Experts of a small language model: a variant of Muon for the experts.
Below are experts of layer 4 (counted from 0) of a mixture-of-experts language model. Rows are named router (the router's row for the expert), down (a neuron's output weights, with its number) and show model dimensions 0-127. Each number is 128 + 24 x the weight over its row's rms, rounded and kept within 0 to 255. Numbers have three digits each.
Before each expert's rows: a language model's description of what the expert responds to. This comes from a sample of Wikipedia text that the model never trained on.

# expert 6
Articles and possessive determiners before a noun, such as a, an, his, her, its, 's, often in biographies ("died at his home").
router:128106146167139101146133141141115185141127125103098157104155129146156092121113143151136114145098132126198117162108158168128148108054140136148122131121131116130092098128116117134136097071151130170109145152184121129152130124111149151120111127113109123149110147127154105093076125146089149159096163116168083136112116095125098119101135155142131110165136117107120126080142135132115143127140
down0:172135138125136102111139110127142063108146118102132097158181147150140136163125148138136115142111143146118092167143148147131127129144127176118139130113116123246107137116116107163100141134141122165075140113140134092121095137150113128149112139120076127111108152130129123129103135101125107148138124085137110118137168101111139153138126159076122104155139162130130156124137149137111111129163
down1:169106112116097123118130101174129098104117132133169131103147130106141122103127144103130106117106159099152131145161076131092119148140155153113115128106122163144157144130121155169085130144138106137125141116175150147146115127129149146158136172169170142136141106104121138109102169144121125109147123085109126105149132188140139149121146137110107072105143099141167134194134155184153120127142
down2:133125104122086111145128107114124186122130103146163141182140121150151137137126122103114167115107115152155141138137090113126132140108124093165139124151085106061088118157174169170148098116127153106112130145158107117107135148129135138117154129137142149135114130127064055120120146207144131128113152131175157115128142142135115100138127128160144120148140118136124114103125099143106103132112
down3:127144126147110109124115156131114122134121092135133116153117136134132114125100158114120120133153162156094140105144169126151133107153089120141145154170109134083093160143162128164123134174093170130132121136140131151118089153130125107116116133148119164117135138180130094113112156146133113123145177140108192121122095174099104160166121124154118079138116133127107139155120045112109174155120
down4:087110134104134145137140148112172137133127138132134085152132123103158096127119160133101157141112123130184148092147087101155106134114128135084156169150123141153133138139166144146138129151140130154141079135111129115130117113141110130134102107115146107130145102142160102137166092097102101104148156157149145135141157132130124101082180102132074175096074114131108157139108180131083145136113
down5:135106161139162152121109084123114148152081126109173124092146140114085134099137147112106118126149150112164103177137120152095126153090083156118089144123128118109119118121147128139128137091123133150157121138135123141136157118103126116148120147128155121074144126140146203118096168140108167170135178139100151128111100108135126130117111154144152116140062108136131152147123166130121074120147
down6:094134161154097093117133136086136110129145116143107215137167133157158122172174135090161165109112111113110134119119175121143122128119133126103153129147067108082135131157169088144144117120090122134142131137162139145139141114147116108150138164067132078124144152101117100132109153136119128107144116140093127102097155128112091133146089140139109118121122110153125127137175115131116139115127
down7:128112147115141141102181110106127131168086114126136139140138134191099151131134092081117097118126139164140110128130117116144140105155149135153108137125171166215133179108089111127122149155117114125146154105114128155142118101165137125124137133140133137119120100159108135130138130103114124140150130093124107150124155114116163139110121118083062115092129161129137103162110176105139132185129
down8:132144149113139095139121159147130188092129158122094147161147100128130149157090089099134109119113169138107124147086118120140156094098112119144149125132116139067095154184135179092138071150120158118142105145121130142154133177118115117153122162093129108142136154155096121132106136101136135131161121133169132158121143155123139159116104142124147091147131160096109170118104101123121131096146
down9:140120140132123073127115117142141077140117117143161121170112101197102115140103149107153190139122135135160095159114101132094106127157120141120152172101146131153112117116129161102151133141124137104122162121130101161120089158168149147142131132058103121107118112130134184156159128129100145156137159107115112132144168117125143111142092164122104112142155106141147096123137164111129120108162
down10:145098101114105106117105125127157075150133121166144127155118117128093126122148134138137153143097070105132104126126121171104115129169134112110131116128121154168124118119131154116183142167118093137096124089082108135104162111115096140112081138167154163118111123133083135145117122090117097137139111119156125066121157118122137167175128123100156133092143167173152110142136129148162155135124
down11:163104167161111119146143113121135116126125122125143114101118103103113136104103150114138132157173150159145133107136155177177129138113135135127089152099115135144151165065149122137136143110128108143140157144122140097155118128164189110118123094076097126100098163143130089128138113172152109111126139127152100103159115132133105138124132100144133153104144139098155135126103176046134096112113
down12:129129115132177136151085150116157112094128162158123147102114160126144125118144147126149088164146124163143136109130148133135098174139122158062154157087142081119093154123130133135118120170080147107115093160131099100101159109095158155100138097117133130085109160138134164106118125144135101087145114114154164121094109103121131120133113153139125122130152124149128127138104109148173177135164
down13:120143127150142105112120101083175092121121129142128112161142115106137117130147159154139095127162114132129085096121088132156090134167100119116120108118136067151137120125147131149146099104100144140160151146127141140106177111132108136148149121099139136159107120119113122165153100130144102176174109097100126098111156164126116142112126177136107173159093153174097119110145121075097120094120
down14:112113115093140124149144128133115109105105126144088137131153130129125090111129134175151110128135140155128102033156092104098143123142134127174104137110120140131093142126131166129128142116100180136133155116132122108147138136083079156121073179112103098120144129156116156073116100099104118157110133109099121120125094124101085177141128146141118142102156129159134112099126113123110148104146
down15:089111121124081134131099116173160143127107119147111138117144162130110111104064147118140097122086122110121147151152137112151088133084098119141063152119091106146118116121123150145122152132130082166115137124140139113135121159092123099147127143097171148122101094164152148180101128093097124127129133092158143112125114129119121145147138124133098124130152126133138133115135159130119050075160
down16:156099151135147115180174144066118137120115114098155099117113120127101137138151124118105100146104148083129129141174117129127111152122113149125112125139147103140121106122160055105146096133084106103129138114135139084121160075099130111130144150081120138115139165106106077107149117140091129139131119109104125139162116098109147092080145135118118133152182158145105152144098150136142126104137
down17:156140138116119157163167103095116135152094089123105103118126144131112134121120126165122130116154094138102144092151106108185101135105141123136168102186112128058157138089131172124124117111154124120095120076109141098134131130150147156166116143110126116123138141115108131103105127085176123110122110113158114124098100144119133164135108135080160132136103105095183138141095118118131085126122
down18:112101120096151147135081166125110122156167164102135139128132133123126106125107133156116102158139137120093100148157103140082107176130118128162091157148116145149135129138082178133114075138159125117131177142122118127138157091112086179111117157122091115117113157112108129116094086141086162129092119118118110135107125119130112135135105118137151103132102151149123111140202168128139094128134
down19:121110188099107118140110107144159117082132085159143146071114115145130125136133157133136114085127155117176086135123117136130127115112131148114141104094116148148072146084137154144107150131129115138153122135128096121124145126199129136117072101132109128148149164114126118072138075135166123119112087119128124173128140142141185163129141127124126113117131139115124139116140156110076143104147
down20:077114134114158109138163107085138143119129125109119129138138119112108132135139104123124100144098125091133144128157135168160112098170143124153129121109174111114108098108159148144177151119123174130178106073176120135106135139144179109113134137116095142157129137130129151103171087110148129127171156134145137127155175173176134121133127102120134151117104127103097171129138151148147141108079
down21:133129178141136139094136116055149134106151119110130160113139144141127152110133163119152165119106093142160148105144112113140107107124132136128138115110117101066106124130154108095130146121137116106104088137168115157134113136133101117146131095142137153129130119107093098126082144135108133140146153144140139119123121171086061130100081076154123105109122154116172121130097070146102159092119
down22:147104104138109121124157117097158122110119151152100142117118130164142115106139115127104164171146118132083132119143106138142119146136171136097144161111147104101102087093131134124124129148124155108168156115167120154115118144121131156121100102130156070098129106148128080126159162161113151117124105106143101095110137167148152091091147120114132176130105130141108160113163146126081136204102
down23:094141114157172178153092156117120103174137142144148140078126102125159120121118148141115162112099147118108150144139112137136096098130068149131136097128109145158133086113179115147119162109147143137152127142136125098070084115146174140095119091150125153130129157165130127171114118121112126131129124145137116134120098102085110130113139117156130187123096114130141139115136137117088094107081
down24:096108124138115131109122151109118146116132108167141109161154127122096129148131141140098113158167137139158140144138155195119113137120137100149129146127146141207184146123154143120124159171122089118158112136092105143160138145117088129148093091106091131151112118146096124119121117139120154155143107121165127121098135149099118114122068163123156134117113130119179093092160091118091130159125
down25:101124130162111129107119126160118162118137167109146133113116138121140079132107137113156144125149077135113089133122163173099065106131065143115114136125154122179144097099115130131082132120150103107163120101101136095137119144116159064094126070118143106112101111148089156117097140138106151137121121152137156120110122103136080140140127182111128148159144124121119162132143122134140146152124
down26:076112159189122093092144125104108156113124153151112100132148111177092075135129127134134090125126133109127135111127120139130117112106133142138135157121139097110118143159110102129111122077131158119095104117171148137120172117129108152170144131146120127121105134101108130105089129187140115132127161104125172163169155111120103114131200094128103115142107140120144107128069104130108150138123
down27:169088134151113119152105117090115085127121112135165162123126117121060126125177111126138103144152115133115157142113124117139140141140127102183104175084130133150099154133110146147081150102079115125101130195168103156133150159135138155098136158133138134103111141121116134171157092095133141127152105150148129122140120117125149102111140138107141143124153134121129138192174106114150156136119
down28:122187101158132138128119164149094112117157127128095165122097107086148125113136124143124184099118119132132124117155137135119169130134138114141097102108162162037133135157116124153160110121083153156118106131112137140119152096126108107142080097120130108132128143128099120167106110138136101105121126132101125142117135085139163125099120165149117124138112141139138160140097078168106150070131
down29:180081147116112153146154111152112170156127120155131202164123144126067094156139138149124138153133095117156148098107128127110104145137144140147127097117122138115109114080136122142136127107146145159136102145121152158150159142179118127145130130109117110094137083104105146142100158120125164131142113141157145120160116098148081131110134130144115063090102100147131122126169168132119128135092
down30:147081137111124140145127158139147086134096122163113094109119117082116140105143163148116158116178139079148124136132138120112114157127171141096148163170118159135134108154122135119155138137158072176112121149140137123165143137149131139117123096129131126127138123107098160123125143076137102131104094125117097093130149134095190122146106108106103160129143158174104142116116159162156163089152
down31:114127137152128131124137124143100122127114161109095110113173094148145126170125090165131076115122140128133140182107091110134110099139121115136163128127108118125092161152094219087154174101170107097086150138128140143154110138127118121132154150128122111060142138135144112118130143155119159128148113081098130183101146148160114125144107126120091106137153112116128128141100122133123136114126
down32:135164132088110176147124138155136145129135106130123144096060127122098149106117079126137087148141100134134119128109159176146148131104121163127154095118111120147174112122117124113127102134135152082122138104093129163140134110161167122132131107120140158135173122118168156136143149070158151115146090128123142087065150097147120180147111124138148128101165126115095125120148154128140097124142
down33:121138164132110119103111169112120159122134144130089138132074127151170147150123120141141115131116108124089108124142123127137142135129076132080138110108120111147121133139138148099167168074120117116142158140076157127082179132142129142109121102173144134148139165152156131162136123130123112148145153138071188132126148134152115094123097128150142190135131110134110153091131115089120128173096
down34:150059124133138113093165107164116117104136122153092155126142130111093160118164092162169106140137092113124078100137117135114149125134168127143134135128148155147116114120124138135141083148083139096156117174111113141161157135161075161140146155115136114153127070104135166093130146113121152111149082139095143105119136093117149127110141136128087111081102134148152134113148136133118156147120
down35:116096156153121117142121098114137114127118119081115117153124107147173115133147135110124169121158133151138139110113120113125115106082102185111148140152128095186117111156138076171130120090139171118123107125100139108092141140160156108128115137109136120098106110115104115104095105150100090122094118174123179144085134117103132105155086151151106190158117137100106129089111130136109128137145
down36:134072145122128118146106107140121150108155129084146148125147121167090146142153112075132157120088136169130097113124142112140108108099144070119120159127191163104153118123116155109118144155148116132151159051140107114123168121163130154113127125119145106144131096079112153109114128144141124133139074129123151147134144106110136119145140112117126092111170130172146133120123144139102145172168
down37:156158150159134139152078092156131123137171099124137118162094115113094134158118137151102152087163160114147129166165189127132146112138170136143158178107112126156140098144092104137142132120142109099101146107100133097127171148136132107107124113091132113090114118175112115131108153146107119125124152125114120152111151101096113105191169117117120128143105136133131125100162127094161161118123
down38:124124147113129138163111093129113136102099142125128119162182156141103108162116116146128145136191133090075101104107091109151133167149139127151110175173115143085164134097110114125121137140168135138160149124131132137110114139102112112130157134138107105124115114084132127058126123134129136112132166119174150120165084142141113099092104152090134157153110118144161142146077133125138139096132
down39:122120097143164106150142102105141164124100158145131113150112100134136105084135118089139175124156136157135119146127125101116111080121133126164152166141152144133111149112129111111125201147126100178121126123127130110139117146118153149113153139139110149088120144161104168181078138124111098187131182121125121117127177128154104143135121143103130119136139142160148077101149119155170117133102
down40:111085112147132082117143147133116118096153183125082104131119128152128129157091117129116137135139115152141151154132134156119131108103111102125158156091120139064164151163121134112132159142132133144125114123163132125135152151085112153118131126179119127100127187129129144159109090147127143131144141115095112150131148161141128053109095133116147138158114171149177113095116106152113169116086
down41:078139158081118129126149121106134164130111131152151160099120111131147159098128114108150150112131095092148158136159148101111117119159102132137115198190118129124154120127127094140161135090126128189141111106115161106132118095116136136128121116144125114113118149099157135096114133110152109114113137078161157164151093104135137090135130173159105150122185116103124146094112156092126126156137
down42:127101129091129156104176138149149098124136145121110152118149156110113124104132115139146083097129091135115138078110172145115120144150127134104088113129130106188113128079106150100098130137145116078153129081076105133162134126129091132140126144130100091129139118147136175126165165099152150138088134125093108077099106110152137132168112122113110092087148136135143118134148170129134127150144
down43:175077150082152127121162098105174138101121126098111161131133151147153115094141116146092096143098122174114125104085157127175103137129157137129152098117123147120130107139120125126082142104106123125135096157120140132126130118192105121176115163136089121089126128130093155136082127112131141111110124118129149104176150120157153123119121147156095139118109157131112105110117136064143122163135
down44:147099142159126110128153126154135107111144120131137153131119153126112107140132125098143111091100104124143115144193111155102112123142154123162163174109127108054123096123080088088132166121121152149127121115160123140190145090094132124106097112079119115118114129150139143160164188112134125116186132110130122120151140118139124161127153138121132131126138091132162120151101130153094125091101
down45:124139099198071101087121133123140077135123129132129126163105128152114142149114138140140138134154100130121123102136126111122110146173125108093131096116163078134113129116146114128136175097154119149081116094125092114148141084154124154095136116139079153137112148168121134148140156081155161128166118195123159098151091115134146132123123123099111152110132166145149094128119153110145136123139
down46:115170169102111109138132127136122120089145139113092131110108155129090127127119101134168126105076138142117136127154107107125116116141131144118121148120114132080112130127116169063111125097132165180119147167145136117147098178115120170112160138116086124165122126144112135116124117136170118133138104163147115123145128116094067112096148144131114133173129109097119174123135098097059124104119
down47:088111133138109151139173114138146127122116102132102123101151116115163170093133134139099105116137163067114098174124107122122134118127119129076122142169089125174097141135090117120140097143110098131114110142109126155158100151121176083131145143170102135127103158118140143134166103116139143145132163167122092157158120148123123112090102118066080117145160162102128129145131130127142138096152
down48:081134136155088122123150144125153116113118150096149128136122153141152101106154099133123075116121115113057129120140142152111115121147131101172119130118115117082163130122127062081127156133123120115149125123119143138143162161144142124155136145129107127094158102120133152149139126146074107181145149162135198138128123128133104138133130139153095174112123160142192106155101117114117107102110
down49:133139128150122104144123120143072102173166138122147160121121149119163116137166138104128108129133125131144085113133139132118140119157085086150119126156122106112143129155129121181153170065124126142080166117153147104209114167115154091081134114129135113134130110107127114123131145159109157092134122131174144155127096126130157159121158131102126115111155113127104114148119079159168131120118
down50:105158142119134152099099122152123154097091139151103124159108058131130142119058123123128094115113130169150115125118138125137140155105134095143105130182087118136153115119100123114101139102116134132166130153105108072141105139125157158110084136103120109112128146138134100105164096128134123160156180108118100125113114112136145097109136139155144154127115101165152131057128090141124130141092
down51:119157132136121131116149158110124136120100122127120135156145106119128094092142124087140131111125155139139133151127150159107113136081119145093123151113118093116141147081115139134159152098144129131115109107159144074146111171110117104137113166185095111175163150073122106135100144125131125132121135175133190111120037142113102142123134123125138170131117100162120127134143077115127142105143
down52:173066118120097128125138122084124147135126124131117156104157206143117115123193128117117121133093143120103151107151132118111150162128121154089113113116157116169140131100113129061062127126157135125140141138153126139131162131125147166124146146118093134116134122126174145152120129141141113146146080100111131155125121103173103142102138125122103120091087119093126137152123128160156119131172
down53:140099157142127122138151126108152153128128113094169176140116137128121166128177141173090088149140130089109175125121155078153106125125142104111138110131124118170103143136168124142096090152120133094113096083108141137126154127131132138155119104133140157162150106132167147086116119109140159100134099156176103095134121135099133159158088122117104132146137150097126082100145171122137127123173
down54:163154147122147146118150139114148106130144188147086141133128170116118115124134118140107151128124126113147101077115155119137172150118099134123146091169147094174160110123123118116167134139108156129073126116133108168111115147124119102151129131134116129124158102145183130138155138122120119138095128074174164107106148155139103119156145106130155165117135168104102144086148088108065146123127
down55:111130130126142166105122119122115147158095136108108077094077134138123138110150134125109106121143118129097114117113146113165127149106098152123106100143156137124129124078112154122159148151130110109124069119162176114120149115123108085107108151122066121137158152126126136170153111110103092119100090125132152126168115076092158145118146141136103102098133127070131115106132135169123181162138
down56:130173122122146124115083095117110134146112191138104112080135137102112093127102142094104132125125149125141110159165134156116095148115114132105103136158103120226113133141111133135119102117120088142141165107115116091128096106113133140139144133127084149083112141127076108140105110121120150120131137104100115120100159120081137127138116136103155154162121122099116133118118070106092152162121
down57:136131139157127133133098130120119168135108122111131110092158111145095161139138149148148121120132126122124144163129145145114162146087122091127135141131105167120134100166103170111088127101127113153154157130155148174146115119138123119147153118134158091142128126110134207126115129113134176169171136092184127126091100149098172152150113101091175120107164107132154147122105124134176161137138
down58:122113139103156171163125178193102152102143124115097113103162112122126144110102128125141107134135170125094126111129127127095133116122094071128121125144105156155149137086155138122146129130114150119154132153113127099139129177167122108106095124123113154102126099088105104166163160116074124101104088129142115146132115164107111126151140136155135080130116077091106158101157130129131138164101
down59:075144121135134122098112116146067114091069139109142154147152142113109114141121143101093131093074131141097090125129146119096118126117134084109144130129124126138105112135127115148158129124116154162136136137115143116100076107113113152089128113174104091143138117177128146108199122093145109093122122115098079148105116192163130114135134163156148166115117120125138131123120113142115153130133
down60:087138163141118149125157104105135122139113104104157122144132129101112104117092065167109150169150147068163146098136123125100089124093098151147101087144117096124145131127186122188124134127101158131134133133126116150124113123122138102098160140105114088136118108146153109103147128123106156091132158166147112114140094117145137141093129185145104101125124105152110083104118113108153106148120
down61:113164170150124100178168168125155160121153157138136117136099124138128162113116169133136121098094106102134168118102124129137131119116110088127103091134123115140092110118190107099150102128083124099124134096152122143133097155134155102134137130136141134121127175109122115106118132143112143121119128137120209127163119182142162101131120184089111150176112138127114119145152108109115114144104
down62:144141107115164136103106106092147127142115091102114113181179141179104124156146160145126153170117127148166135131106124133112088122109126149124101093120155109180119126121157111117138083136143085124141063113112167139114149119126145096093127144124146124113147182134134176139094134109134134118130089102118125115146113107122099120126138151121175116130081102138127142117083159148142120179128
down63:141116140113126070115109133155121118153123142107135112153162106104123157126117108147110138157094140087171129114142065147141096135159139097128143159169120144111105139151149119144187150101105093179143115156116132151156109104151105149167129146110145128119141150132121090096114123150119124122068109099181094129142164112119108139114134141151144072096132140105081155111116114154116123145126